From a checkpoint of a small mixture-of-experts model trained on Wikipedia: 4 picks a token.
Below are experts of layer 3 (counted from 0) of a mixture-of-experts language model. Rows are named router (the router's row for the expert), gate (a neuron's input weights, with its number), up (a neuron's input weights, with its number), down (a neuron's output weights, with its number) and show model dimensions 0-255. Each number is 128 + 24 x the weight over its row's rms, rounded and kept within 0 to 255.
After each expert's rows: a language model's description of what the expert responds to. This comes from a sample of Wikipedia text that the model never trained on.

# expert 1
router [158 132 137  68 154 125 122 148 133 105 128 105  80 122 141 114 114 145 153 154 163 111 140 116 113 134 107 120 160 127 105 133 132  95 119 124 150 112 145 112 101 118 115 131 163 121 116 163  72  89 129 118 137 123 116 107 183  96 146 133 102 132 126 140 115 182 120  78 138 145 164 161 145 113 100 109 110 135 115 176 128 119 152 129 128 130 101 132 124 133 140 116 139 148 139 108 111 115 190 165 173 138  92 125 163 142 104 153 113 120  74 127  93 148 177 136 126  87 182 113 138 113 144 181  81 124 117 158 152 138  89 134 156  94 161 155  97 132 100 119 143 150 144 163 119 175 168 129 106  92 121 133 116 151 106 114 120 151 140 129 144 124 122 144 171 166  86 102 101 122 126 124 155 112 126 112 135  87 103 112 139 131 126  72 110 111 123 127 140 119  88 125 139 160 118 121 141 155 173  82 101  99 130 117 131 118 174  74 103 132 162 142 138 129 125 141  85 123 128 143 121  69 139 146 147 118  99 147 147 153 101 153 132 104  92 130 113 156 150 120 159 121 114 143 117 136  94 146 118 104 142 146 121 118 155 151]
gate1 [118  94 131 165 114 123 166  88 176 108 142  90 120 162 112 155 107  84 154 116 100 117 182 172 127  92 147 108 138  92 155 149 117 123 139 130 146 180 123  83 116 165 159 105 164 107 120 121  98 131 134 101 148  90 113 124 136 102 178 135 137 163 126 140 138 136 160 149 134 148 113 120 110 155 117 121 145 110 116 142 182 137 111 144 109 114 102 124 141 129 175 142 132 178 140  92 109 116 122 120 135 124 152 103 123 128 116 164 125 184 132  79  95 143 133 140  61 114 118 132  87 155 142 135 104 105 100 122 102 133 114 147 173 125 110 144 126 112 124 140  90 121 119 129 142 167 108 124 139 121 148 130 114 139 155 129 143 144 156 186 107 147 184 114 136 109  97 108 142 130 114 153 118  89 110 119 144 154 139 166 144 127 108 144 126 164 137 118 126 142 101 159 170 100 112 165 121 132 142 144 110 118 116 141 123 133 189 104 159 133 120 196 162 115 116 136 129 143 113  91 111  82 114 124 124 133  93 116 132  90 125 156 126 127 109 110 183 123 146 110 151  97 106 107 133 122 107 137 115 169 162  95 144 129 124 110]
up1 [130 147 108 100 105 138 144 151 125 124 124 126 133 111 184 143 123 154 107 155 115 152 130 103 119 137 110 124 135 137 153 103 137 104  99  92 116  86 114 138 124 106  87 130  90 160  77 147 196 122 135 112 130 125 121 129  94 168 102  85 165 102 136 103 134 126 116 133 113 143 160 139 110 112 145 125 154 175 161 128 119 125  93 163 146 160 171 160 108 107  79  92 118 111 111 104 144 132 118 154 107 115 108 142 127 125 142  96 135 104  92 178 157 128 154 111 115 133 139 145 112 120 108  71 102 129 162 129 136  97 148 145 115  73 130 109  93  83 126 131 140 152 129 137 152 124 151 121 139 117 156 128 139 105 103 158  90 122  87 127 135 105 152 159 156 149 152 124 103 125 168 131 131 128 157 108 130 118 110  91 144 159  87 123 120 129 142 127  81  84 157 106  73 125 133 112 147 133 125 167 142 128 129 144 118 156 122 193 163 156 123  77 103 135 126 110 129 110 188 122 120 147 148 139 150  99 145 126 110 155 116 135 157 136 120 130 125 130 119 161  73 121 101 144 150  49 144 106 149 127 143 110 160 113 121 123]
down1 [179 127  78 142  71 130 127 134 106 112 108 115 100 128  85  57  83  90 107 114 158 108 123 117 148 155 124 139  97 188 122 105 157 151 147 149 127 133 135 106 157 128  93 113 128 160 107 136 160 143  81 142 134 138 121 105  91  98 150 154 175 145 127 139 140  99 125 109 161 142 105 119 115 132 131 135 138 163 157 116 159 158 139 114 131 150 141 120 148 106 159 121 131 131 124  79 165  97  93  86  99 122 120 172 159 105 118 110 117  68 131 130 134 139 120 114 140 135 152 119 112 116 110  95 139 106 112 137 139  89 169 132 137 119 151 108 121 163 117 123 160 142 144 119 106  87 140 107 145  98 128  68 134 116 134 107 143  88  99 127 140 110 105 124 150 112 103  96  95  82  92 110 145 160 124 156 156 118  98 165 145 111 138 111 133 137 113 132 165 102 121 175 128 134 145 141 145 139 120 144 140 144 149 124 133 157 108 111 133 142 117 135  90  76 120 169 140  97 123 117 176 118 158 133 121 154 135 122  98 115  96 173  83 131 139 111 127 152 127 120  62 122 130 165  98 128 129  91 147 128  99 123 113 138 147 154]
What it handles: Hyphens, dashes, numeric separators. Hyphens, en dashes, slashes and commas joining compounds, number ranges and scores, such as twenty-one, KENS-TV, 6–4, n/a.

# expert 12
router [152 125 127  89 107 176 126 152 116 108 110 138 122 168 167 101 104 168 123 118 153  99 132 109 121 164 122  65 155 117 124 145 121 108 112 127 134 140 106 145 132 140  99 152 148 113 113 106 118 109 109 145  93 128  97 119 166  95 156 127 142  85 104 184  90 161  97 101 154 150 129 129 100 132 151 109 112 129 119 143 120 135 143 104 133 129  96 109 137 128 142 123 133 125 168 137  93 130 131 153 161 132 107 129 151 133 135 180 141 120  57 154  85 106 172 110 121 109 170 135 128 108 124 146 172  90 146 122  87 144 103 139 148 161 148 142 108 119 108 121 119 165 130 152  96 185 126 128 101 115 115 103 129 123 119  80  99 108 129  49 142 135 109 133 141 206 124 141  96  99 110 119 129 144 137 143 160  94  98 104 134 144 110 115 135 143  80 126 142 144  99  93 119 144  96 133  97 100 169 149 138 103  96 126 157 132 142 110 143 150  94 161 174 149 134 124 104 161 137 131 141 125 119 157 113 124  96 143 131 137  96 172 141 136 123 151 142 129 100 125 124 105 134 130 132 106 118  85 152 163 159  94 142 137 141 130]
gate0 [137 152  95 143  84 131 120  73 144 155  80 141  84 126 117 141  96 160 161  83 133 157 114 121 132 117 108 103 167 146 129 173 111 106 105 137 130 101 119 139 155 101 110 124 129  78 124 144 153 125 149 148  71 141 142 116  95 114 121 134 140 126 130 117 128 122 134 128 173  97 150 137 109 127 121 161 148 170 185 135 135 133 181 129 130 125 122 143  95  81 154 137 166 139 113 124 133 132 123 135 102 124  87 173 105 146  69 128 169 132 130 171 114 121 143 104 125 133 142 109 167  88 119 123 154 109 121 160 156 126 126 146 174 122 117 151 140  96 134  92 117 152  88 115 144 115 132 111 165 158 179 129 134 115  88 143  81 168 117 134 126 156 139 200 168 105 114 145 130  91 125 140 108 161 123 170 134 145 121 116 118 171 142 135 156 135 126 111 129  88 126 141 138  95  67 155 127 114 129 118 141  82 131  74 146 169 149 139  93 138 121 119 135 152 108 141 127 162 108 136 118 112 141 144 137 135 175 130 130 142 100 143 118 102 100 112  96  99 120 132 139 105 152 163 123 111 127 105 144 113 119 129 143  98 134 130]
up0 [104 116 142 115 132 117 109 113 122 123 146 122 141 139 134 109 126 130 134 162  76 109 131 159 143 121 135 162  83 136 141 113 141 126 141 137 160 137 119 174  93 170 161 145 107 217 140 105 113 110 120  96 163 141 116 114 158 129 100 103 119 136 134 119 136  94 160 107 157 126  90 141 129 138 123 137 129  81 115 127 148 145 138  87 155  78 114 149 135 161  88 139  91 117 138 150 114 137 149 155 112 125 142 127 149 111 128 184 128 139 139 117 119 164 130 159 125 184 131 175 121 140 147 150  99 135 164  80  99 117 107  82 136 152 134 125 141 152 128 132 121 135 149 138  87 119  80 134 112 121 125 117 110 139 145 138 115 147 144 107 129 155 170 106  97 106 134 115 121 125 134 158 114 140 131 113 146 131 164 151 150 129  95 115 103 185 159  95 127 140 102 177  96 145 156 153 127  99 149 150 109 125 120 155 166 107 102 114 150 153 140  91 133 116 158 108 142  70 148 120 123 154 126 122 110 134 130 161 155 136 134 121 149  88 175 196 128 125 108 145 131 129 178 142 170  81  80 154 117 113 174 120 158 126 116 140]
down0 [ 78 162 153 128 121 174 157 124 102 131 166 127 105 150 135  97  93 105 132 135 110 136 195 149 105 130 117 146 112 131 130 130 123  51 108 140 118 122 137 137 104 141 112 111 162 169  84 148 119 128 157 118 132 123 120 166 149 137 123 113 133 115 135 124 171 160 157 147 133 119 118 146 149 127 165 147 154 118 148 143 149 115 155  92 113 101 143 112 125 150 124 155 127 134 118 157 106 162 104 133 106 147 124  95 164 119 136 120 139 141 139 132 133 169 136 150 148 101 142 176 140 140 102 129 148 113 141 138 192  90 147 134  92  96 122 164 132 112 108  90 109 159 142 117 136 110 172 126 124 142 149  99 130 114 113 168 180 154 126 141 132 127 109  91 121  91 114 110 149 131 130 131  84 160  94 140 118 105 126 128 128 134 131 103 140 162 125 134 136 137 149 126 143 124 196 115 171  87 102 125  98 103  68 105 123  86 143 116 167 170 127 156 125 117 109 130 122 118 149  91 134 164 120 117 128 134 124 163 117 149  99 146 133 100 112 143 156 180 125  86 123 122 113  94 178 156 128 145 122 122 176 113 158 183 125  83]
What it handles: Punctuation and suffixes. Decimal points and commas inside numbers, hyphens, and adjective/adverb endings such as -ly, -ically, -ous, -atic.

# expert 36
router [189 128 102 112  87 148 137 156  77  92 129 123 103 137 124 109 132 135 110 128 152 116 166 126 103 194 157 101 114 122 135 141 122 119  85 126 113 135 152 130 114 154  93 121 135 136  94 161 106 110 163 106 103 162 111 148 120 136 138 122 110 139 128 155 140 145 142  71 144 145 168 110 107 160 130 171 134 105 112 178 131  62 131  98 150  88 135 151 186 132 129 176 126  72 116 131 117 147 111 142 175 123  95 130 146  95 119 125 154 113 108 132  88 110 130 124 125 143 154 121 128 136 155 126 140 110 108 117 109 174 115 120 130 130 137 141 146 115 122  79 109 132 143  77 128 142 128  92 115 158 116  89  92 146  92  84 159 106 118 152 167  90 106 128 109 127 137 127 106 130 119 139 135 126 141 131 129 116  73 109 146 122 127 123 159 136  67 149 144 175 139 109 152 146 140 104 121 140 167 109 102 141 116 158 157  97 147 154 130 140 139 129 146 127 135 126  86 148 141 110 140 139 188 142 126 125 131 101 109 125 125 136 109  92  84 155 151 141 166 132 145  90  83 147 113 130 103 108 143 118 155 149 126 147 170 142]
gate1 [127 179 102 167 161 123 103 124  88 122 148 154 123  77 142  90 103 113 139 126 101 138 158 148 145 125 145 129 135 112 126 139 136  93 118 152 159 125 130 147 133 136 120 138 130 129 156 114 147 152 133 149 147 166 106  87 127 127 179  63  96 127 139 175 135 101 168 127 127  90 171 101 127 137  73  95 116  89 122 140 113 158 132 146 138 117 122 107 175 119 143 105 138  91  86 130  99  87 115 147 128 145 143 144 140 107 141 121 128  91 164 114 151  99 119 117 114 122 176 139 113 114 110 160 148 132 153 140 125 128  90 115 136 167 105 133 121  87  79 107 126 112 102 124 140 121 122 112  99 131  75 146  82 155 104  78 133 135 138 144 109  98 113 153 152  96 138 186 175 163 170 117 167 131 113 113 145 114 133 119  86 135 130 122  67 150 146 105 108 123 124 123 117 147 140 157 115 168 153 108 130 109 137 110 152 147 120 100 141 107 161 107 144 123 108 102 102 115 118 129 145 113 135 162  93 139 143 111  94 149 107 164  95 137 111 123 116 108 135 134 102  96 139 138 152 127 116 132 115 126  86 195 137  91 148 148]
up1 [147 149  83 161 118 110 144 125 125 126 177 121 161 109 134  98 105 153 150 164 137 147 121 147 105 131 123 141 163 159 158  74 150 111 121 147 156 142 159 135 134 165  77 127 111 110 123 133  96 143 144 151 146 123 116 137 121 123 115  86 126 140  89 152  90 152 102 118 152 101  94 139 163 147 154 140  98 119 101 104  99 116 132 159 166 171 125  81 198 156 105 145 118  56  95 136 112 121  83 109 142 164 125 132 129 106 114 161 101  93 127 117 160  85 140 107 110  95 157 116  70 134 111 126 123 136 154 129 102 113 142 129 146 154 141 128 107 116  92 141 120 114 101 158 125  98 145 137 112 159 108 113 133  94  72 116 128 179 178 129 131 132 124 155 150 117 155 155 122 156 156 153 166 138 124 113 150  89 162 164  62 140 112 107 123 144 141 107  93 159 131 131 117 134 123 128  79 131 160 107 131 106  95 120 123 146 136 137 153 142 127 140 130 123 137 138 191 117 102  90 125 118 123 137 102 111 117 149 131 130 128 136 126 140 120 160 129 141 126 182 125 108 119 110 121  93 160 158 118 149 138 132 145 147 151 130]
down1 [130 152  96 124 140 106  80 142 145 115 135 143 141 131 114 128  68 112  78 115 151 110 145 147  64 130 122 172  95 189 114 163 113 133 116 129  75 147 127 148 149 124 147 135 114 143 130 146 148 113 119 127 137 125  87 120 102 120 125 101 109 106 103 132 157 106 126 172 116 128 126 159  70 122 123 122 152 149 108 175 110 156 133 129 136  87 140 135 106 104 166 152 132 114 141 105 117 130  96  90 164 134 141 118 123 165 106 129 122 139 136 117 129 169 120 169 106 133 123 124 158 196 151 119 138 105 137 179 117 135 121 161 130 121 130 152 101 107 135 102 130 136 145 141  85  86 146 124 117 156  95 161 140 167 128 116 115 141 151 119  99 105 133 141 124 143 142 148 100  80 130 105 148 138 129 160 136 152 135 145 131 124 146  89 122 146  77 146 129  94 112 151 158 118 133  97 150 102 145 123  82 111 136 106 115 150 113 116 159  93 131  77 108 139 140 144 189 101 127 143 138 120 191 152 201 113 147 149 128 147  80 117 136 153 140  83 125 116 134 129 135 142  96 153  92 130 149 147 128 126 139 125 114  92 162 102]
What it handles: Clause subjects and verbs. Subject pronouns and auxiliary verbs at the start of clauses in narrative prose: he, it, was, were, has, would.

# expert 46
router [135 169 100  93 121 165 124 188 122 121 157  95 111 168 110 154 114 117 124 145 176 150 121 113  59 145 129 103 151 112  81 125 144 122 110 155 129  76 152 148 110 155  90 141 141 134  95 149 115 136 160 128 113 150 119 110 141 107 152 142 129 101 135 143 103 163 125  68 167 140 150  89 134 106 133 149 125  98 135 104 163  98 119  93  88 143 103 140 150 127 126 137 149  96 132 133  81 111 139 168 143 142  89 109 170 105 111 127 108 102 128 137 156 132 155 131 115 135 135 130 166 139 109 140 112 141 155 120 163 115  75 137 129 144 114  89 132 122 139 113 132 126 124 120 109 189 116 175 112 132 131 103  97 123 143 103 136 130 108 136 154 120  87 122  76 119  90 119  64 172 136 105 126  98 162 136 137 150 104 102 160 150 124 115  92 140  99  90 125 172 147 114 130 143 134 100 132 125 177 118 107 113 118 137 110 109 143 136 124 155 121 139 169 154 127 115 106 162 107 141 188  98 160 136 108 160 116 140 150 121 119 166 110 100 113 143 159 144 129 154 125  86 111 160 128 119  89 123 145 120 112 126 139 165 126 128]
gate1 [102 128 136 150 115 149 138 139 129 175 102 138 133 130 104 125 114 119 130 109  93 137 139 142 130 136 135 119 164 167  99 134 112 131  84 127 109 127 116 134  94 142 137 133 150 136 143 148 135 147 124 176 133 107 108 139  99 116 137 117 136 176 165 109 136  80 141 106 125 142  97 122 131 135 160 134 102  93 164 137 116 113 125 140 133  98 146  60 146 150 111 131 126 103 145  81 145 130 135 153 126  61 120 130  89 141 122 149 156 132  75 104 133 123 123 113 108 110 152 106 161 140 129 154 133 125 130 151 154 129 150 164  69 130  91 122  85 118 176 151 123 163 125 144 127  60 135 140 104 112  95  92 143 137 169 129 116 147 124 105  89 179 143 110 120 157 144 133 144  91 150 100 140 165 209 123 107  91 138 133 163 111 113  97 165 140 119 151 123 135  99 139 116 127 138  71 132 107 143 154  90 161 104 104 144 164 131 149 140 123 107 144 133 159 103 128 141 140 105  93 155 138  87 108  76 140 160 121 109 167 116 108  71 124 113 118  73 139 120  96 122 106 125 120 120  99 133 117 116 114 145 126 161 109 137 108]
up1 [142 126 148 104 127 138 150 102 101  76 152 130 142 134 152 151 122  95  97 147 121 106 148 129 128 136 112 207 134  87 166  96 137 140 154 134 140 142 134 130 133 106 124 120 127 145 122 103 120 158 100  91 153 121 161 130  83 155  86 123 135 114 138 132 144 139 130  46 128 117 150 104 145 121 102 123 161 167 117 118  99 117 125 102 105 126  92 158  60  84 165  89 119 163 137 125 123 125 140 116 106 157 145 168 149  94 135 132 128 123 142 130 150 146 126 145 154 131 121 159  83 155 150  94 132 118 107 101  83  88 151 115 165 152 170 125 160 129  99 131  62 113 139 112 109 127 135 152 119 149 175 121 129 152  78 160 164 133 105 138 104 144 105 176 121  96 118 139 111 100 152 137  92  99  74 130 158 154  86 174  83 144 128 127 130  99 142 123 131 123 111 116 122 128 141 102 143 133  94 139 125 133 116 152 142  96 174 130 129 120 133 111 149 109 138 113 135 106 135  85 136 116 146  97 122 107 147 133 114  91 142 131 111 112  88 143 158 140 123 162 110 117 122  83 130 157  96 104 131 125 100 122 113 116 143 103]
down1 [145 185 158 131  86  76 106 112 117 104 177 126 138 121 135 106 165 144 129 128 113  98 133 131 149 103 125 140  96 121 191 104 141 152  95  69 110 124 125  67  97 141  97 154 108 115 170 123 140 132 123  85 149 102 108 135  95 145 144 139 111 137 148 131 117  93 126 134 112 138 133 121 138  82  81 117 110 137 153 142 120 120 137 118 157 131 102 164 157 132 116  88 128 100 147 149 111 150  92 106 105 142 105 149 124 148  87 129 122  80 116 163 137 122 108  81 103 133 155  86 145 137 121 107  94 111 114 139 144 131 154 141 133 163 108 101  85 134  82  72 142 112 132 122 123 133 161 124 116 155 150  93 108 122 134 118  94 183 131 114 145 148 149 131  93 123 134 113 106 172 136 124 171 149 121 139 147 164 127 100  53 130 109 127 130 152  99 123 115 116 106 132 154 105 116  96 131 109 176 137 124 139 108 121 137 183  97  98 163 134 142 130 127 134 125 137 117 106  97 129 167 151 148  94 145 111 121 104 132 133 141 100 107 119 113 133 124 102 119 128 136 168 148 134 166 118  87  83 104 118 129 151 125 161  93 122]
What it handles: Capital letters and digits. Single capital letters starting words or abbreviations, and digits in numbers and scores, often in tables, such as Daily T(ar), U23, 5.2, 2–1.

# expert 0
router [124 137 123  79 102 171 104 172 110 116 132  53  65 135 156 128 104 131 130 162 155  90 114  93 123 143 153 113 122  92 128 165  88 124 113 124 147 133 120 122 153 134 102 145 191 111 129 117 134 108 128 135 155 129 104 151 123  90 111 128 134 114 145 139 154 128 109 133 174 108 145 120 164 159 112 145 147  73 146 158 152 123 143  98 100 100 127  93 141 120 153 185 158 108 129 114  92 121 141 126 140 137 108 133 153 116 127 148 142 141  90 120 127 134 166 105  91  71 121 161 116 123 139 121 153 124 157 156 130 171  98 148 164 142 114 119 134 101 123  92 151 155 164 118  79 168 142 129  92 101 146 116 116 119 145 112 111 120 108 134 108 132 140 108 128 127 116 132 103 102  90 112 145 118 147 117 171 146 132 116 129 128 145  72 143 125  95 118 120 141 106 147 185 155 152 105  79 164 141 141 105  79 115 151 132 149 140 160 152 146 152 165 165 118 124 121  91 143 121 116 158 161 144 112 124 137  94 120 131 102 118 167 156  72 102 107 143 120 115 108 122 120 119 127 180 150 103 123 147 134 121 159 121 151 132 125]
gate1 [149 124 136 127  98 109  88 169 134 135 133  97 135  96 129 124 134 163  75  89 128  88 127 163 128 141 151 101  96 130 125 161 101 141 157 144 166 125 103 133 132 111 147 165 131 149 107  91 112 160 102 132 113 101 129 125 103 142 132 105 107 139 119 118 174 134 101 111 111 109 120 149 146 160 149 154 144 125 156 126 126 143 143 107 107 102 108 145 154 161 162 121 127 143 104  77 113 129 167 152 147 182 105 134 132 125 130 113 146 116  98 127 104  95 143 192 125 158  76 124 157 123 146 135  84 145 123 129 148 154 127 101 118 125 116 122 156 116 123 104 113 157 152  92 110 114  91  76 124 142 109 129 141 117  79 141 152 122 144 123 128 146 139 110 154 149 145 132  84 135 143 143 162  96 145  55 127 148 124  63  99  82 170  97 161 142 104 129 125 136 154 133 159 199 119 103 117 144 128 181 135 108 138 140  79 137 117 143 171 101 122 122 137 119 176 149 121 144 132 110 119 105 105 138 107 162 116 177 136 179 160 122 118 143 120 119 131 131 107 111 136 124 122 114 144 141 145 123 137 175 136 144 139  81 116 124]
up1 [113 122 141 165  85 140 147 144  81 106 100 108 133 110 143 137 134 152  92 112 119  93 142 118 171 139 102 115 145 109 128 109 111 120  77 117  96  94  95 141 123  99 123 155  93 169 126 117 154 103  38 153 155 102 106  83  92  91 150 127 167 112 164 135 162 128 125  86 124 161 146 170 131 133 115 116 135  88 136  97 159 182 154  81 136 145 154 139 151 113 131 124 146 139  99 152 108 107 143 151 129 116 108 115 138 149 140 125 119 109 116 115 131 104 157 148  99 104 147 147 104 118 124 148 110 159  92 100 143 152 103  94 132 156 134 146  92  83 191 137 146 130 133 115 114 121 141 112  97 147  95 162 112 109  89 124 111  89 137 119 130 147 130 128 104 118 174 157 120 139 129 114 132 120 121  97 112 123 153 112  74 121 177 130 115 135 122 120 117 123 142 168 168 140 128 101 125 143 111 167 142  86 129 127  92 155  96 166 166 149 129 102 112  94 153 159 106 140 122 152 126 132 122 149 110 118 120 130 133 136 134 148 127 136 142  77  80  95 134 145 106 141 106 156 175 136 117 103 135 146 136 149 135 144 123  94]
down1 [106 130 140 146 153 136  99 146 151  96 148 117 137 111 134 119  98 153 102  90 160 118 168 125 140 166 119 151 139 137 132 125 148 145 116 104 125 105  60 129 132 109 136 107 120 130 147 146 130 119 128  96 144  96 129 122 128 129  99 112 128 134 140 112  99 140  63 148  85 108 144 142 136 152 106 133 110 119  93 120 161 131 127 164  69 170 148  87 114 122 111 132 137 131 101  96  95 140 152 132 134 104 151 115 114 104 110 140 156 127 161 147  79 118 113 108 107 127 132 129  94 151 103 122 138  61 128 130 139 121  95  86 145 136 142 163  67 124 133 144 131  63 110 105  86  87 109 179 123 101 130 108 158 113 131 106 122 123 134 118 109 127 111 116 142 129 165 127 102 157 124 131 135 114 118 120 104 162  95 133  94 135 115 100 163 142 110  87  74 133 114 142  90 133 118 154  84 139 188 174 125 133 147 124 120 112  88 169 101  82 147 124 162 122 122 142 126  99 132 121 156 117 148 135  72 141 167  86  75 103 145 143  96 154 181 123 129 143 121 123 129 134 152 122 118 109 101 101 124 129 109 150 129  87 134 123]
What it handles: Kin and membership nouns. Nouns and pronouns for people in biographies, often after his/her: husband, brother, member of, former, him, them.

# expert 11
router [173 131  86  97 124 140  98 138 150  79 133 123 123 138 170 115  99 153 105 112 172  93 162 113 105 162 118 106  95 130 100 132 108 123 136 136 148 135 168 136 120 164  70 126 146 128 140 117  91  96  90 104 116 131  93 135 119 156 179 104  93  99 152 191 126 152 151 117 156 107 125 110 130 116  90 157 148  94  87 152 183  97 122 116 130 131 149 127 117 145 129 146 117  97 129 123  87 130 157 130 151 149 136 114 165 145  99 165 131 104 158 130 109 139 143  87 113 137 162 109 119 142 117 134 137 106 125 119 135 169 157 138 136 116 143 148 135 139 106 107  99 161 145  94 111 129 121 142  78 144 127 137 116 148 118  89 137 165 159  97 141 128 124 127 128 166 112 119 145 129 115  95 157  70 153 158 141 141  89  76 150 167 123 100 108 129 131 100 134 172 103  78 152 155 146 116 135 147 158 112 121 150 106 116  89 124 144 142 146 121 176 126 157 109 150 127  88 116 142 116 154 119 113 144 134 102  75 159 131 141 134 157 138 120 137 139 174 153 155 127  86  94 112 123 129 102  92 124 137 106 139 153 146 145 158 121]
gate4 [ 76 126  97 156 134 154 127 138 134  89 113 130 142 139 147 100 159 137 143 106 134 146 142 120 176 106 119 131 143 128 103 120 150 138 117 140 143 140 152 154 123 148 104 169  80  89 141 156 121 153  79 137 200 140 103 124 156 125 135 106 125 163 114 179 106 144  83 144 127 132  88 112 132  99 129 179 131 128 139 126 118 121  99 148 153 172 127 129 142  94 176 140 150 139 149 137  88 113  95 144 152 115 105 146 108 187 141 156 115  80 134  88  96 115 118 116 137 177 165 170 129 109 146 136  95 141 136 144 182 170 149 151 121 122 139 122 121 137 127 165 152 163 124 119 115 122 180  83 110  99 145 131 148 131 115 164 112 144 153 126 169 142 199 134 163 108 117 132 130 176 158 125 129  98 120 121  97 165 140 127 158 140  82 166 106 144 157 134 151 159 122 111 153 172 121 120 148 124 130 137 130 126 156 100 127  87 145 128 133 125 159 134 169 119 136 130 128 101 115 126  98 116 127 152 167 130 105 173 138 137 139 176 146 119 142 140 136 133 112 163 158 136 141 150 136 127 155 143 134 128 147 138 127 123 111  98]
up4 [116 128 132 135 114 117 122 120 133 109 134 164 121 112 100  98 106 123  94 110 143  97 109 129 100 108 127  96 136 132 165 122  99  85 137 110 120  91 120 106 129 154 176  94 164 175 117 166 162 146 173 141  59 181 136 176 139 145 128 127 122 134 120  99 135  93 181 116  87 152 165 138  99 164 150 100 134 147  76 121 120 132 146 176 125 138 102 147 125 171  95 116  96 126 115 144 103 110 156 112 104 186 127 132 114 104 123  91 147 166 145 118 144 135 111 121 102 135 110 123 152 128 103 128 157 114 134 139  84  73 142  84 129 124 111 130 100 130 115 130 117 109 115 127 143 136 131 135 116 169 156 151 102 139 157 118 107  85 121 101 105  80 116  77 146 173  93 121 141 100  97 136 132 128 133 174 144  63 127 133  93 118 136  97 134  86 136 133 135 134 137 124  95  79 100 133 126 117 124 141 146 113 163 150 159 128  90 113 124  84 136 122 133 170  94 140 136 141 156 110 119 129 106 110 101 142 126  96 150 117 121 104 135 118 117 180  93 116 116 139 123 130 155 144 143 122  98 161 101 126 136 132 142 132 112 154]
down4 [111 158 153 110 129 124 140 109 113 142 146 141  81  84 131 165  89 167  77 186 149 139 119 100 146 128 118 120 113 115 106 127 105 111  89 122 123  60 122 139 107 137 119  91 132 134 181 133 111 145 154 132 103 162 123  93 124 105 115 127 176 135 141 134 137 132 151 149 110 147 129 122  73 162 110  80 112 142 132 117 116 137 166 157 181  62 125 116 132 141 100 141 125 135 118 115 123 108 145 120 119 126 107 140 131 125 100 123 149  81 106 132 114  93 171 101 121 101 130 127 170 105 104 137 128 140 135 131 116 108  98 136 107 166  81 160  79 107 133 126 118 154 153 135 111 110 114 139 110 123 123 113 127 140 115 123 117  90 127 133 115 143 111 176  99  73 122 121 157 129 115 112 146  81 148 191 132 115  70 120 119 147 129 154 106 146 102  96 142 115  94 104 126 139 121 163  96 102 138  97 135 136 123 135 120 135 108 147 135 105 157 122 118 162 132 133 119 118 151 176 119 124 102 106 123 134 150  86 131 142 116  96 137 110 134 109 136  93 127 164 173 165 150 162  55 119  76 133 111 144 117 138 115 111 107 129]
What it handles: Past-tense event verbs. Main verbs and verb-final suffixes in biographical and narrative prose, such as made, played, released, died, and suffixes like -ed, -ated.

# expert 39
router [144 165 125 116 121 141 118 141  90 120 142  70  56 130 112 140  91 125 128 158 158 107 157 127 113 120 147 131 115  92 115 141 114 114  82 196  91 143 194 161 137 126 124 142 121 110 132 136 139 142 118 102 114 153 124 130 156 115 175 156 105 107 110 133 116 148 176 111 138 149 112 108 121 130 127 166 130  67 124 113 133  66 136  95 125 108 103 131 142 131 150 152 108  89 140 134 116 178 131 108 176 135 111 140 135 106 107 126 150 134 103 126  99 161 177 136 116 125 198 127 136 123 168 106 135 106 136 114 123 131  90 106 128 117 132 139 146 124 165  94 132 142 179  98 122 112 146 144 118 137 124 131 111 133 114  85 118 120  98 130 149  91 137 124 115 129 139  97 136 121  80 150 128 115 148 136 122 119  64  71 127 135 120  64 116 138 112 107 132 145 137 114 131 163 102  95 124 137 149 109 103 116 116 150 149 142 127 151 125 133 135 142 148 144 140 140  95 122 127 140 164 126 192 170 108  94 104 128 127  97 125 139 156 112  84 155 130 162 145 142 164 141 129 127 156 139 100  99 125 123 107 141 126 166 168 100]
gate2 [165 104  96 119 104 135 148 140 120 131 125  94 128 117 113 122 132 119 156 190 137 125  96 105 129 136 134 131 133 124 136 161 137 170 142 128 115 100 156 157 119 126 109  89 111 174 115 101 120 148 116 101 129 153 105 136 128 111 148 124 123 135  98 148  98 117 128 113 132 168 108 144  75 165 174 108 154 166 154 136  86  98 115 123 121 112  90 107 145 126 155 116 101 177 148 134 152 147 111 119 132  82 108 136  95 118 144 113 135 162 109 101 106 112 140 110 119 103 130 148 130 115 116 146 145 133 187  84 119  96 153 127 118 127 116 117 113 149 127 133 117 135 161  94 137  83 116 139 112 139 181 116  77 141 145  84 156  98 131 148 100 119 134 108  68 150 154 138 117  67 139 151 120 107 110 132 123 210 152 100 111 150 112 116 124 158 108 103 164 134 119 111 122 153 115 139  63 105 123 149 120  98 116  66 121 132 109 155 115  87 123 129 100 124  89 142 111  91 138 129 124 166 165 148 190 169  98 132 135 108  87 147 125 153 153 151 112 146 147 141 104 135 144  90 142 135 133 113 126 130 121 113 146 147 143 121]
up2 [126 142 158  92 117 130 152 110  89  89 120 143 145 133 154 111 131 122 109 112 137 136 150 155 105 133 145 135 102 155 162 117 102  99 134 132 150 138 167 133 147 106 146 142 143 142 129 130 158 111 129 122 140 160 128 151 146  96  86 138 122  86  96 116 168 139 124 141 120 154  92 120 136 141 120 129 135 122 151 133 167 194 124 126 101 106 155 135 158 110 144 108 137 114 118 157 124 124 119  80 114 128 131 140 120  91 144  93  80 119 131 161 121 119 105 152 120 119 168 122 144 142 143 120 125 138 163 148 162  86 108 119 149 169 162 145 155 112 123 137 101  81 109 134 187 151 126  67 103 132 125 117 145 109 110 100 165 150 137 145 126 133  98 142 143  98 166 118 144 122 124 130 132 117 164 117 169  80 122 114 111 147 151 137 121 113  95 132 135 121 114 103 160  81 178 187 138 168 132 108  82 132 119 110 118 130 154 108  77 115 146 128 161 107  94 167 180 152 109  90 112 100  97 145 114  79 112 116 138 137 160 142 126  79 106 135  87 124 110 169 154 141  70 171 106 122 176 149 105 132 133 140 131 120 138 116]
down2 [ 99 140 126 118 121  83 152  96 142 155 119 115 122 102 157 127 108 116 143  73 100 152 141 132 135  87 129  97 146 141 113 134 122 115 168 129 128 110 130 112 155 144 108 166 158 135 113 159 193 119 152 118 137 100 139  91 121 178 132 125 120 133  81  97 125 130 147 137 149 150 159 152 133 140  86 109 159 154 106 140  83 122 123 151  98 146 114 150 135 145 144 140 106 169 154 106 146 131 141 141 130 119 116 112 131 111 114 139 135 163 143 147 126 137 165 134 130 130 140 121 175 160 103  74  77 109 120 116 133 114 107 112 160 133 157 110 151 119 102 153 138  98 108 117 188 143 163 100 120 103 116  99 131 131 114 104 120 163 138 133 132 126 112 118  94 157 150 102 139 160 125 129 172 135 151 111 139 106 177 175 158 185 140 112 167  90 153 114 130 114 140 116 122  93 117 171  96 144 157 178 101 137 157 139 124 148 115 124 135 122 114 100 125 120 105 127 188 149  81 139 104 145 153 167 135 121 106 115  99 108 126 137 120 116  76 171 143 137 165 123 140 103 178 152 103 125  86 158 144  74 145 144 106 138 142 113]
What it handles: Clause-linking words after nouns. Prepositions, relative pronouns and subordinators right after a noun phrase, such as in, for, who, which, while, after.